Weights of a small mixture-of-experts language model, trained from scratch on English Wikipedia: 2 picks a token, 212M tokens.
Below are experts of layer 3 (counted from 0) of a mixture-of-experts language model. Rows are named router (the router's row for the expert), down (a neuron's output weights, with its number) and show model dimensions 0-127. Each number is 200 + 40 x the weight over its row's rms, rounded and kept within 0 to 999.
Before each expert's rows: "comes before" lists some tokens at least twice as common just after its tokens as in all text. This comes from a sample of Wikipedia text that the model never trained on. Tokens count by the router's weight.

# expert 45
comes before: ",", " and", " of", " in", ".", " were"
router,266,170,227,227,242,168,129,234,202,193,189,230,180,188,143,161,220,243,134,145,205,254,174,195,163,176,88,254,191,205,144,149,141,217,182,164,212,257,139,210,211,165,214,162,141,208,197,181,159,142,103,179,181,178,180,131,198,187,236,245,204,226,175,177,241,131,250,247,234,236,219,227,181,194,162,225,222,208,164,133,169,223,181,102,212,139,153,212,224,161,197,178,183,185,146,224,138,222,279,228,202,186,183,148,173,238,150,260,219,214,199,250,218,228,222,137,155,251,144,168,245,225,264,189,129,207,218,193
down1,268,222,266,232,171,185,216,161,123,244,190,211,218,258,157,175,222,287,201,133,262,162,172,235,155,170,173,200,216,202,256,186,200,144,165,172,209,226,278,217,168,236,208,207,143,205,155,197,232,172,157,111,271,191,173,245,205,131,135,171,162,158,189,179,191,214,183,195,166,213,150,186,176,140,231,159,147,210,225,176,242,183,244,250,223,183,161,196,230,224,211,170,194,201,215,151,192,254,291,160,225,234,215,117,266,183,120,148,207,233,180,194,179,245,201,136,169,152,110,225,222,226,193,175,242,235,283,214
down2,197,212,207,197,169,211,195,244,204,178,170,192,215,269,203,203,242,207,254,206,260,211,169,215,180,196,200,245,213,190,290,138,217,220,141,184,187,233,150,62,230,246,245,217,119,223,165,148,247,230,247,145,231,204,225,145,245,244,197,188,194,210,245,216,172,233,219,163,189,160,225,231,250,120,194,132,234,171,192,187,292,192,203,146,182,254,132,217,198,133,221,222,298,243,190,216,183,265,269,245,190,200,218,260,149,150,181,226,174,221,266,174,160,152,235,214,169,201,199,198,240,114,142,222,219,183,199,221
down3,210,174,204,197,206,245,232,160,175,187,199,234,179,224,223,150,165,196,240,150,201,188,256,202,264,218,194,168,108,168,212,262,154,264,217,192,211,256,278,99,133,136,219,177,163,203,156,261,186,196,178,177,259,186,179,197,131,224,197,192,226,185,160,234,272,192,181,209,259,194,162,224,138,214,165,193,194,299,170,201,227,195,290,248,201,190,217,232,125,169,176,224,246,165,247,180,113,203,251,217,270,211,184,197,210,212,205,226,220,189,291,188,207,172,234,147,178,235,225,248,218,285,262,127,218,168,170,167
down4,136,268,250,186,244,174,224,214,282,205,178,196,207,162,284,220,204,227,251,248,230,167,225,196,266,232,222,200,257,189,223,256,223,245,269,167,101,205,165,163,152,211,157,194,193,171,244,196,224,201,168,167,185,225,92,252,160,171,189,187,241,216,244,229,167,204,211,234,214,137,164,241,142,161,95,208,239,250,194,217,258,234,214,142,259,174,216,168,118,215,163,205,263,198,178,178,153,182,160,220,190,196,147,263,218,156,139,220,206,209,261,142,225,198,142,182,147,180,241,163,203,175,235,153,187,173,159,219
down5,222,263,270,198,189,260,190,202,223,242,195,140,167,121,217,229,216,134,247,104,171,167,209,200,155,210,141,185,192,194,182,259,238,202,199,182,295,189,130,159,246,208,143,205,208,224,149,231,166,216,192,194,203,206,228,166,228,171,180,183,187,149,192,243,195,190,200,167,172,154,122,223,119,187,166,142,200,168,266,218,337,164,174,235,154,232,169,152,294,204,210,248,181,230,157,233,196,195,228,207,186,231,260,207,215,167,175,226,193,183,131,255,164,150,201,215,243,207,149,222,210,146,236,149,218,275,202,247
down6,183,225,240,212,184,147,159,186,253,181,191,230,267,275,281,210,125,203,148,162,152,165,232,197,165,198,226,128,167,169,257,218,219,230,242,213,148,199,164,203,208,218,258,173,208,148,236,219,233,186,243,289,253,173,213,168,210,280,194,230,304,201,203,246,231,193,186,219,239,238,183,159,200,283,110,251,198,217,160,226,204,188,243,152,259,224,138,172,222,234,167,200,209,188,215,221,277,257,169,203,291,184,178,215,202,176,234,266,244,197,239,158,209,282,210,187,252,235,277,186,213,239,229,223,176,157,214,217
down7,204,248,230,167,192,107,190,209,272,230,188,264,236,229,199,171,256,278,214,142,161,224,188,181,173,170,199,162,250,232,265,224,181,114,231,139,247,173,136,158,236,163,187,258,195,188,271,101,176,248,167,195,236,220,126,165,157,158,201,219,218,230,247,191,186,224,173,213,242,276,207,242,163,228,188,216,186,213,178,257,238,286,131,181,216,223,232,214,219,130,162,181,149,208,220,230,211,267,269,225,207,261,230,205,263,221,204,169,208,203,208,229,187,269,150,167,258,213,194,173,244,203,239,206,222,266,185,154
down8,203,244,231,121,177,240,225,223,207,242,179,181,168,108,253,195,214,177,295,258,166,221,208,181,178,153,183,195,183,154,194,193,221,218,163,189,261,198,269,258,163,160,210,218,174,254,152,259,223,210,201,180,128,265,194,186,219,226,185,186,146,231,200,116,246,208,237,134,168,250,190,238,239,229,189,220,261,114,225,247,228,248,140,205,235,183,258,165,277,129,172,149,190,180,196,230,165,168,179,150,213,211,175,181,222,182,102,195,223,240,141,217,136,264,168,264,240,200,227,161,204,213,218,256,233,257,210,203
down9,209,173,254,255,290,287,230,225,180,224,200,156,203,215,137,238,157,237,209,184,206,223,230,195,147,143,138,184,178,182,223,109,261,157,177,194,257,216,162,234,131,211,201,153,246,216,215,211,238,199,302,138,210,120,166,210,144,220,248,263,195,199,166,220,209,169,219,267,185,129,203,178,187,264,124,206,216,220,146,222,181,182,190,209,198,184,222,165,161,216,188,172,252,178,255,185,82,244,180,208,170,172,189,198,198,178,147,196,230,185,190,158,193,208,259,190,206,127,210,137,135,227,194,274,239,214,222,255
down10,164,270,177,208,271,223,140,190,123,168,145,163,214,276,232,228,173,253,182,207,212,160,237,184,231,155,173,179,229,216,158,141,201,158,231,207,156,164,156,163,187,238,239,199,272,161,233,165,171,171,161,193,251,256,237,212,161,277,189,213,211,189,181,182,192,130,217,188,213,186,248,167,173,187,206,235,154,223,219,219,243,254,220,223,117,192,168,131,221,283,180,192,177,203,184,151,204,295,205,290,155,258,184,199,249,154,157,183,251,256,258,122,168,129,182,166,211,155,178,180,151,195,226,253,235,194,243,146
down11,223,187,208,256,205,283,210,170,161,216,196,219,219,219,188,181,239,194,144,167,195,238,200,197,122,240,196,221,135,287,205,180,171,178,152,183,234,143,152,151,254,200,259,210,249,225,168,192,238,205,253,187,191,179,173,251,170,210,208,259,154,173,193,117,201,220,138,241,172,201,109,218,217,226,243,183,220,274,189,253,111,159,235,161,128,251,267,175,177,258,157,137,236,206,213,236,127,219,160,243,205,198,209,170,238,187,183,208,136,172,228,240,253,137,221,139,214,222,217,234,203,235,241,213,239,135,186,296
down12,220,191,184,155,166,161,227,222,148,237,193,285,242,207,247,164,136,193,213,190,142,221,207,175,183,202,167,189,156,193,178,230,207,227,285,154,169,180,205,229,176,129,228,190,181,194,199,289,193,234,147,215,145,219,150,172,225,216,147,212,172,152,193,172,289,175,144,234,114,183,125,218,221,178,223,178,231,227,203,243,199,227,213,207,273,142,296,252,245,175,145,174,185,137,206,247,115,189,214,190,271,213,194,212,234,231,289,265,216,250,217,203,265,264,219,136,169,186,215,207,224,262,214,180,200,195,123,198
down13,246,211,262,242,144,302,185,230,223,204,154,206,187,225,196,199,204,212,211,203,213,206,256,206,154,225,208,185,136,234,251,245,217,269,136,204,247,238,288,146,151,223,155,214,235,191,155,232,194,136,185,212,215,121,220,130,191,257,202,181,235,219,225,222,263,292,198,228,155,176,127,185,177,245,191,203,151,218,211,171,206,137,197,206,184,236,242,194,204,181,241,177,205,220,172,190,141,180,175,145,268,159,158,210,142,181,216,197,197,258,205,172,221,125,233,200,115,206,226,251,111,171,220,134,240,157,285,244
down14,220,219,218,147,217,196,99,122,275,203,136,158,208,158,108,222,159,245,207,146,150,165,200,255,132,189,202,214,220,217,231,205,203,130,164,209,275,209,164,205,262,242,243,201,225,213,182,205,190,232,223,205,235,109,261,184,205,162,210,200,167,256,149,274,126,211,245,172,227,134,266,208,169,210,210,144,216,295,204,245,221,188,217,206,153,215,248,158,176,223,209,201,200,180,223,197,293,231,201,187,150,183,200,138,186,213,183,209,199,144,205,182,225,103,155,268,204,201,132,204,218,206,238,243,202,208,157,228
down15,187,161,171,261,197,235,252,246,175,207,210,289,254,212,205,201,172,181,183,156,189,243,179,237,278,206,176,161,132,206,156,196,198,193,205,173,240,164,214,205,175,126,147,182,206,166,217,270,189,186,87,218,193,246,144,176,231,195,116,207,124,204,173,101,169,170,197,203,208,248,212,181,242,143,214,222,154,107,256,183,238,133,178,183,237,171,221,227,213,153,208,181,196,141,152,186,176,227,163,160,225,129,217,217,231,308,182,258,228,182,206,177,236,257,192,160,240,183,216,222,256,265,228,193,199,243,263,184
down16,214,210,176,112,209,242,200,155,154,212,282,228,170,173,105,183,259,168,224,138,207,219,125,177,190,179,211,184,176,237,239,206,271,213,231,170,155,178,209,141,219,261,166,199,187,180,197,239,234,181,193,208,195,208,198,251,177,198,158,270,213,222,258,125,206,177,237,103,196,222,161,204,197,241,201,115,205,199,258,228,221,148,232,196,271,137,190,192,181,149,185,169,185,246,147,123,192,281,268,236,223,200,246,151,161,179,206,241,167,262,159,201,164,259,154,212,219,187,194,200,272,265,238,155,237,227,254,159
down17,154,192,139,213,244,215,227,246,93,172,249,212,123,212,203,233,194,201,183,242,185,164,194,185,278,120,119,208,115,234,261,156,204,231,167,170,169,246,199,168,208,190,157,215,147,166,109,151,182,193,183,121,111,159,136,186,243,168,202,205,214,202,189,257,227,205,189,174,242,223,183,217,239,233,214,168,236,212,163,253,161,139,178,180,185,206,241,186,257,203,202,217,240,157,201,217,84,268,239,203,201,112,206,209,188,255,136,186,236,255,187,206,190,215,151,201,232,208,209,224,207,178,209,190,229,222,196,111

# expert 24
comes before: "==", " The", "The", "In", "===", " In"
router,266,200,215,255,168,137,168,211,236,234,185,270,164,173,183,165,176,234,219,150,222,167,170,216,187,199,171,249,197,185,187,212,156,215,163,163,162,293,180,235,242,117,171,176,180,220,210,233,176,181,168,237,214,201,199,214,236,154,198,229,238,260,198,180,123,210,256,187,190,206,281,188,187,192,216,217,276,197,132,171,91,215,173,147,242,173,156,158,234,163,160,114,194,221,159,189,170,201,235,176,188,168,186,164,208,218,168,295,258,207,208,234,212,225,208,177,134,210,164,139,246,264,187,189,110,263,196,86
down1,156,247,244,181,274,214,225,201,214,222,187,223,188,210,171,229,224,190,96,220,157,256,273,169,197,231,200,274,275,161,83,160,170,203,160,197,206,138,196,150,188,219,197,197,251,139,231,153,187,209,227,253,168,203,176,174,138,170,244,245,217,200,187,209,224,160,193,193,219,190,234,183,175,182,184,281,173,167,235,226,201,258,210,238,181,199,272,261,289,227,207,261,237,189,214,195,201,150,251,283,213,261,223,192,154,244,217,187,248,215,191,300,222,199,185,184,285,198,157,152,209,148,184,214,254,146,188,143
down2,227,241,157,151,258,252,175,224,139,219,193,170,153,190,212,278,188,232,188,174,226,228,208,232,238,247,237,243,203,272,187,215,190,221,84,223,266,140,216,203,153,165,213,194,212,199,211,283,203,162,182,230,130,255,170,220,265,185,162,219,302,201,255,198,178,161,204,150,253,165,227,231,238,169,135,153,168,259,213,177,209,231,171,233,192,199,241,224,124,154,200,280,241,206,203,219,201,200,233,152,181,209,145,168,220,286,151,235,213,197,209,185,170,172,195,227,290,266,147,120,195,208,246,235,201,221,226,169
down3,217,201,139,234,183,213,194,87,149,219,230,188,162,189,192,144,147,188,185,242,229,138,179,175,230,236,187,246,200,240,179,223,275,246,248,250,212,170,208,217,224,238,210,203,172,242,184,199,192,257,244,130,214,254,214,255,138,204,223,176,175,247,230,217,183,121,214,175,111,189,145,193,152,273,160,143,180,182,223,238,244,190,199,131,189,320,182,218,161,219,191,164,182,244,208,242,239,137,182,174,218,229,170,238,192,245,212,165,271,234,166,193,106,196,240,241,103,207,181,211,165,228,222,188,272,224,164,207
down4,276,203,191,169,226,174,228,177,205,175,202,168,220,225,220,272,195,152,286,204,241,205,150,215,282,183,139,265,197,297,198,226,191,286,236,191,211,121,204,146,222,165,208,120,195,197,79,258,208,207,188,141,161,216,148,214,183,173,225,232,142,178,194,232,219,172,227,166,144,216,140,175,133,235,204,132,213,260,215,221,196,223,139,183,150,271,201,185,139,217,188,135,172,225,166,189,238,160,152,156,198,237,187,241,167,180,200,182,204,216,248,156,158,137,186,195,144,159,189,218,251,183,229,237,258,185,181,235
down5,147,183,218,190,124,194,254,149,122,164,252,239,274,195,150,157,133,176,220,185,213,121,164,181,185,189,241,263,183,242,152,217,237,273,209,197,190,200,167,245,259,226,190,212,185,175,170,210,145,161,204,200,230,263,107,138,167,169,232,208,169,185,237,254,224,240,186,213,239,177,254,219,184,262,290,249,198,216,215,117,246,233,239,223,159,235,179,261,192,186,256,154,177,200,192,255,253,214,244,192,139,197,169,197,169,170,175,216,188,166,231,267,236,175,227,140,168,205,277,195,247,219,249,204,188,171,275,243
down6,222,162,253,185,212,317,150,204,180,166,182,197,216,220,241,235,249,209,237,172,206,123,217,218,203,220,199,169,106,158,229,199,219,265,199,162,262,232,230,220,176,262,279,245,202,242,207,179,195,204,204,173,239,195,157,182,169,291,177,150,234,196,205,196,224,169,223,235,155,167,212,206,193,154,99,158,231,194,252,159,202,170,248,171,226,228,211,203,183,82,227,223,239,190,154,196,95,206,204,211,200,132,183,189,153,175,167,191,180,211,228,203,202,111,131,263,181,236,211,241,211,257,281,163,208,176,261,229
down7,247,231,238,211,219,184,182,242,96,250,179,275,207,259,191,205,197,199,143,215,194,137,183,267,238,163,196,152,189,235,205,176,221,141,117,171,180,177,124,252,240,176,232,190,241,211,203,169,240,201,211,188,291,225,197,211,164,223,257,264,247,233,172,144,144,187,203,221,160,137,171,294,141,167,161,260,164,217,172,227,98,139,235,171,185,227,160,168,210,232,224,163,213,222,209,300,220,174,213,169,254,128,155,190,186,238,170,207,195,184,230,175,191,223,138,221,237,224,175,248,201,212,183,185,149,188,194,129
down8,223,142,236,179,175,251,106,242,263,122,157,260,259,155,161,180,248,207,220,197,198,198,167,208,168,157,277,176,225,229,226,218,187,232,156,160,215,213,216,181,257,127,222,219,199,188,215,167,197,187,98,189,249,206,162,208,220,243,187,215,139,165,170,202,134,209,125,217,164,253,166,215,225,215,253,198,170,199,229,184,196,204,191,221,164,170,223,194,204,196,209,271,187,124,89,170,193,205,161,201,188,280,240,187,185,134,262,188,221,108,205,138,184,283,229,148,202,180,198,179,251,214,161,249,207,155,155,264
down9,209,177,189,220,174,262,184,212,183,157,226,160,196,250,176,177,239,240,163,205,222,242,245,273,352,267,183,228,220,163,187,101,168,197,189,244,250,239,171,164,163,118,175,189,202,244,203,143,227,192,184,259,162,173,138,232,204,173,157,237,262,167,188,160,237,201,204,154,204,255,174,145,241,202,223,189,169,166,232,211,178,196,167,241,177,144,232,218,248,208,225,195,208,167,165,174,250,230,166,210,205,235,180,193,209,161,222,182,226,164,220,307,263,223,181,180,246,211,236,127,237,202,201,230,285,223,135,298
down10,199,134,186,177,131,143,178,224,149,170,200,139,224,248,229,166,158,181,270,218,249,214,190,206,155,213,182,222,192,238,310,202,194,189,153,160,203,203,213,248,175,232,188,106,211,207,299,209,149,302,232,184,222,252,225,172,244,269,175,145,190,249,240,144,111,206,225,248,209,150,187,251,159,247,205,240,151,261,184,241,197,182,181,161,182,184,200,198,187,192,160,271,136,217,158,190,151,219,183,208,232,223,217,192,137,210,200,158,201,197,186,222,148,269,204,174,217,243,114,182,230,267,175,180,254,231,234,241
down11,184,252,191,151,173,192,254,158,193,189,212,256,124,195,192,238,207,198,255,276,181,188,174,191,95,142,233,205,253,178,212,281,206,103,200,150,199,210,216,224,198,205,244,190,205,220,188,205,183,132,132,178,207,212,257,179,211,197,224,262,197,179,193,133,169,260,174,138,242,206,231,202,147,152,249,209,196,218,167,249,85,188,213,234,176,224,208,271,181,249,181,210,179,219,244,296,213,179,229,144,230,235,208,210,176,269,172,212,195,212,233,147,177,171,198,203,183,174,225,177,143,113,178,180,122,223,193,99
down12,246,188,113,167,231,215,167,188,165,235,177,139,167,244,225,163,192,182,229,151,255,152,251,182,230,267,196,194,292,180,242,168,190,208,179,196,239,240,134,254,235,146,165,176,220,210,242,264,179,205,224,205,186,233,262,216,202,234,114,101,261,210,172,188,167,171,224,171,126,182,244,198,148,150,194,106,190,185,178,246,255,197,210,189,212,253,246,181,247,177,157,225,192,210,172,193,254,204,213,192,196,185,202,236,227,245,189,114,117,234,164,223,246,139,113,186,218,265,201,193,251,230,151,216,148,242,197,232
down13,191,164,149,182,292,171,254,175,253,202,213,150,182,208,182,248,266,129,248,223,169,161,271,184,149,202,191,132,252,174,237,152,196,201,294,130,118,230,104,245,203,236,233,203,201,135,230,204,204,201,200,137,208,152,227,146,109,211,237,166,154,154,226,185,245,183,156,264,198,210,167,228,160,199,210,152,247,146,289,248,271,215,203,206,212,182,195,171,241,250,160,170,203,223,181,214,253,197,231,202,214,180,179,239,227,216,196,151,209,258,189,177,180,204,168,195,214,177,229,217,193,114,112,183,166,205,194,224
down14,194,193,168,218,237,127,257,230,250,237,183,215,199,257,205,175,212,198,243,241,201,236,210,168,236,183,207,215,270,212,236,191,177,222,204,181,228,215,222,233,221,273,262,178,196,178,195,178,172,185,209,85,220,182,169,219,283,243,196,186,193,218,283,161,216,161,208,243,163,225,199,168,252,243,206,176,173,198,284,207,141,173,233,195,244,160,173,233,179,255,171,243,219,303,273,198,176,90,183,165,152,249,190,165,198,237,221,226,159,298,240,248,167,230,242,233,102,226,141,234,155,191,266,225,231,165,219,218
down15,138,182,149,185,150,200,250,146,200,224,241,199,201,207,141,158,260,214,232,205,157,172,226,150,166,186,196,195,166,193,212,213,241,176,251,188,145,225,91,238,129,266,251,163,185,234,256,226,206,112,137,125,166,228,222,271,162,223,221,98,225,193,213,249,183,224,174,205,206,220,208,198,202,219,145,234,150,128,216,250,228,214,210,246,176,184,130,241,161,167,263,261,209,220,223,175,212,193,175,187,151,207,176,206,199,229,241,117,113,195,222,248,213,220,178,164,249,186,164,300,157,233,229,195,150,228,222,191
down16,178,178,176,265,202,177,180,253,249,218,234,176,223,186,177,185,202,244,237,153,192,124,249,206,250,157,152,216,225,188,176,149,214,138,255,263,261,241,241,169,151,147,190,259,251,179,147,182,217,185,319,182,183,218,216,249,204,187,233,169,231,224,196,204,247,220,211,198,148,272,184,183,204,249,152,218,214,158,173,179,160,171,180,160,180,245,178,150,227,143,262,213,274,242,247,248,173,249,124,223,268,224,287,264,248,165,158,203,180,161,178,226,193,134,206,249,204,204,187,199,230,218,99,162,263,191,195,169
down17,232,262,255,214,162,202,225,185,194,220,138,159,214,226,189,223,214,223,152,231,115,142,206,202,134,146,218,170,138,240,227,211,200,237,230,212,201,224,214,208,250,227,229,178,232,172,170,96,229,69,226,178,143,233,174,231,179,197,202,162,218,174,173,243,230,232,161,217,297,284,207,176,190,179,134,162,180,221,145,209,202,208,234,221,152,227,129,259,231,192,231,177,170,158,188,236,144,191,125,199,202,212,188,181,183,183,158,185,181,227,149,230,189,205,232,238,223,159,225,129,153,157,106,113,248,161,212,147

# expert 23
comes before: " The", " He", " In", " It", "5", " She"
router,318,241,196,238,250,161,194,234,258,197,127,251,221,133,170,169,144,174,205,140,196,203,162,168,208,201,189,223,247,219,146,233,218,193,137,232,193,276,155,246,162,132,231,154,203,226,198,276,160,225,131,198,203,170,214,194,211,214,235,188,213,358,256,204,207,147,188,276,165,192,269,227,192,142,152,195,230,208,167,182,142,218,172,193,226,147,233,211,187,146,165,232,139,176,173,245,200,211,249,251,198,196,190,147,173,222,167,230,205,198,163,212,192,248,215,204,204,210,192,194,209,218,232,181,133,224,172,103
down1,238,134,226,186,263,179,199,241,102,247,199,137,157,228,166,185,265,227,99,161,178,216,143,246,188,153,202,239,195,172,228,157,183,261,159,270,164,264,231,195,171,234,172,214,112,270,178,259,216,188,108,264,220,131,232,210,210,218,240,226,211,159,252,172,219,226,240,140,263,120,192,206,244,195,212,193,211,179,248,250,167,186,253,211,201,242,181,269,151,224,225,169,155,174,189,213,202,182,226,221,224,254,218,199,177,240,221,154,233,151,152,148,179,209,170,216,181,250,164,239,161,163,162,208,181,150,160,175
down2,164,166,233,215,197,210,259,274,152,205,182,173,190,159,239,173,204,215,192,223,163,242,243,168,167,143,189,231,147,185,196,223,215,215,223,196,164,206,192,110,192,249,140,235,143,190,159,175,159,197,108,231,145,169,173,224,206,166,191,245,158,202,117,245,221,224,186,157,329,203,167,118,182,233,125,203,298,218,216,295,177,177,180,240,144,91,235,273,220,235,227,197,189,231,197,217,222,225,189,216,244,220,210,160,208,202,255,185,214,191,250,245,249,226,226,225,109,209,178,218,192,185,182,174,225,141,184,186
down3,188,220,270,287,234,257,228,126,272,136,178,203,176,212,213,183,164,196,219,158,184,234,207,170,184,183,136,219,166,236,170,215,134,198,206,194,277,227,129,153,219,224,240,180,145,127,140,282,162,209,232,126,278,233,186,175,215,265,250,158,244,249,184,229,240,248,220,265,237,184,187,193,181,217,146,215,199,153,173,198,137,196,297,133,161,265,256,212,270,238,187,231,231,231,132,202,204,162,218,169,217,191,223,244,202,236,166,167,193,214,245,182,177,237,247,210,205,240,192,233,133,190,225,245,197,237,187,204
down4,228,148,142,152,170,186,263,264,229,171,248,183,188,134,211,185,127,254,217,207,203,188,215,190,157,194,315,217,218,217,180,267,242,246,228,208,145,257,205,148,195,132,253,166,229,178,136,151,195,249,198,237,135,192,199,128,199,175,190,209,182,215,257,227,252,180,254,252,241,258,192,127,255,219,140,262,154,174,146,218,298,245,207,207,217,206,202,212,193,174,223,218,165,231,218,159,150,191,145,203,208,202,247,194,220,207,261,269,178,170,170,198,214,230,228,177,189,243,272,210,214,176,279,151,181,273,190,227
down5,178,147,208,188,141,206,207,279,201,244,224,155,187,161,269,211,177,225,291,195,310,229,269,206,89,191,151,218,196,172,174,233,219,238,225,231,231,189,181,134,157,194,212,245,211,194,202,166,131,278,191,227,145,183,220,196,104,240,254,203,234,198,179,169,133,190,196,169,206,170,209,188,146,193,140,251,188,203,262,204,136,193,171,237,186,211,81,200,239,204,166,156,160,238,161,142,204,142,182,212,172,211,177,207,245,173,211,235,149,237,199,216,206,219,205,209,102,179,225,273,183,227,213,179,251,164,206,210
down6,212,183,225,255,231,195,139,216,142,143,184,182,199,177,237,219,193,214,222,251,118,146,190,137,145,190,229,187,222,218,150,195,168,233,214,232,266,196,168,263,237,222,170,225,209,200,223,163,168,203,196,206,189,178,173,286,229,252,192,175,202,210,246,216,195,210,209,253,220,201,199,195,308,137,315,230,158,203,222,252,197,137,199,225,146,180,172,191,240,131,135,196,164,206,149,199,232,337,218,287,225,151,229,192,213,177,271,207,191,183,221,166,232,281,236,234,190,247,242,132,256,215,235,163,190,163,186,190
down7,215,161,278,164,154,214,277,117,256,185,243,121,183,270,262,175,229,239,216,148,252,150,249,173,180,256,142,212,218,179,166,158,192,202,201,167,236,275,204,216,243,217,209,198,254,240,237,188,188,236,244,237,191,176,166,278,221,218,190,147,193,234,164,214,187,236,198,169,198,276,242,117,174,218,229,272,211,232,125,229,193,162,254,204,214,176,201,206,186,245,205,155,176,191,223,243,220,192,198,287,273,221,245,189,156,176,266,210,154,165,234,239,224,194,229,219,211,173,180,240,253,167,241,212,226,113,122,246
down8,171,217,176,282,202,266,198,215,144,258,212,164,211,210,280,172,206,174,143,221,183,216,212,114,211,152,266,237,284,162,231,179,226,172,222,152,194,232,76,136,212,254,225,256,216,141,248,216,232,139,195,174,206,226,159,124,244,188,226,195,155,199,151,182,242,201,214,171,217,271,176,195,193,243,228,186,215,155,181,129,170,137,111,307,185,207,180,219,201,243,136,217,237,187,240,197,226,162,229,192,207,139,210,159,216,222,219,250,227,161,226,228,197,141,216,199,167,168,177,160,232,227,185,181,200,259,243,242
down9,163,256,271,252,214,236,250,164,217,223,185,187,227,219,215,155,215,192,332,213,148,189,219,89,95,169,179,223,163,201,220,179,171,190,233,231,160,199,215,208,230,199,234,236,261,161,211,190,207,201,166,167,219,225,184,228,227,182,176,197,182,195,195,190,173,223,215,198,207,291,170,155,201,215,271,192,259,275,198,162,142,147,253,151,144,219,174,180,264,189,166,99,239,191,193,270,129,237,194,245,152,212,185,201,222,164,183,181,141,175,218,194,201,152,222,152,161,202,160,220,248,258,217,191,160,91,177,173
down10,180,197,240,214,210,248,173,201,238,243,246,171,244,178,239,185,172,207,249,233,140,214,229,164,284,246,313,190,228,190,146,229,273,263,232,169,236,164,124,196,191,218,208,284,146,167,234,160,216,212,156,114,202,211,215,233,196,158,282,146,148,180,218,159,201,131,149,198,265,258,227,188,232,179,218,244,165,119,252,186,267,202,217,205,229,197,152,164,166,219,216,230,187,185,153,235,186,117,128,264,236,219,206,206,175,225,136,138,206,215,146,149,161,211,219,198,158,175,204,228,202,186,196,197,183,188,173,269
down11,194,132,139,250,190,241,275,226,200,213,204,228,149,192,217,224,231,216,253,255,225,214,266,196,162,129,197,279,211,206,212,188,190,148,188,233,127,205,262,195,184,220,173,204,273,213,227,211,235,212,142,171,167,257,181,145,222,197,190,186,198,204,253,204,208,209,276,269,196,254,174,131,192,129,217,246,251,203,194,185,273,152,217,204,118,220,273,211,138,177,210,115,259,191,222,96,217,259,266,195,266,154,191,240,164,196,248,231,225,158,228,217,197,171,189,163,169,193,207,274,164,143,213,142,189,207,194,190
down12,214,196,200,229,222,173,209,192,215,172,157,198,175,260,176,195,196,198,213,169,184,261,211,136,148,221,152,217,181,119,251,206,332,121,196,165,196,186,179,255,203,269,201,147,187,242,148,216,240,143,209,231,274,235,182,213,190,215,262,160,252,200,172,179,202,139,200,205,226,172,106,206,219,174,184,221,227,236,169,268,233,210,213,131,170,196,159,236,201,171,152,219,152,211,144,220,147,208,276,268,260,153,221,260,156,199,129,161,211,181,220,232,169,229,136,179,167,143,197,206,155,129,199,211,187,157,139,121
down13,152,243,211,177,175,224,154,179,246,199,204,193,208,196,262,188,229,168,292,199,179,215,149,139,129,181,180,125,206,162,196,207,335,208,242,147,291,191,204,247,193,217,144,201,256,185,189,205,141,235,210,246,222,212,269,198,196,216,227,182,221,246,185,154,220,150,166,184,188,115,228,213,238,227,209,263,192,141,169,184,224,232,235,189,254,256,224,236,194,248,266,192,203,218,225,199,189,200,275,245,194,253,267,238,209,244,128,245,166,225,175,192,251,182,200,220,216,149,219,191,196,167,125,212,168,286,226,286
down14,172,182,177,176,187,174,167,204,291,195,181,243,212,226,181,170,262,204,230,208,241,183,204,148,228,224,117,220,261,209,146,223,265,109,225,175,184,183,148,221,258,154,166,215,213,208,151,192,192,121,217,186,290,233,259,285,115,240,217,246,212,203,135,227,220,188,224,226,134,246,189,200,121,227,260,176,195,125,198,164,224,159,261,149,220,207,165,158,239,282,253,153,121,215,247,197,223,181,177,192,188,227,200,269,228,193,215,178,182,270,210,221,234,169,206,226,227,220,203,225,224,212,125,219,246,140,209,221
down15,193,243,229,229,133,177,193,131,219,169,192,165,155,149,260,214,177,161,150,148,174,213,250,179,148,282,212,233,167,211,184,183,160,228,229,228,270,147,174,223,229,243,157,196,209,213,218,206,173,189,172,169,231,253,133,240,185,205,154,150,278,188,185,223,144,200,277,195,164,168,169,262,159,190,153,173,276,229,223,247,165,154,146,129,168,200,178,229,165,74,263,219,194,242,156,167,199,212,244,188,196,69,173,227,140,184,169,160,209,205,199,175,151,210,204,182,171,156,168,169,227,216,245,192,162,186,162,248
down16,209,240,174,241,100,190,206,140,186,206,189,238,210,239,233,257,191,214,271,261,209,92,206,187,222,214,144,189,206,225,222,195,198,202,230,221,194,229,198,196,240,186,167,292,214,236,237,197,254,155,189,205,238,244,175,211,178,212,163,220,137,190,133,228,190,224,150,264,246,212,215,233,183,142,253,167,178,220,222,145,192,157,184,214,164,227,219,192,210,235,141,171,259,96,204,284,186,310,217,266,160,182,227,175,198,187,220,226,183,176,238,185,187,135,156,254,211,135,232,183,270,224,125,155,214,137,220,132
down17,224,199,201,266,235,181,233,241,161,277,172,165,195,248,106,200,177,179,202,228,204,201,255,159,300,258,175,178,161,189,250,202,136,212,226,197,148,241,247,168,258,216,155,217,220,238,219,116,207,231,223,204,178,208,222,168,185,170,210,216,189,169,207,197,222,173,114,145,223,218,307,78,189,212,244,205,245,193,174,202,178,291,220,219,245,235,130,146,153,248,221,218,201,237,219,226,138,195,140,180,228,214,233,159,211,196,150,224,127,213,210,246,203,221,117,174,259,192,188,213,244,226,212,267,184,165,216,174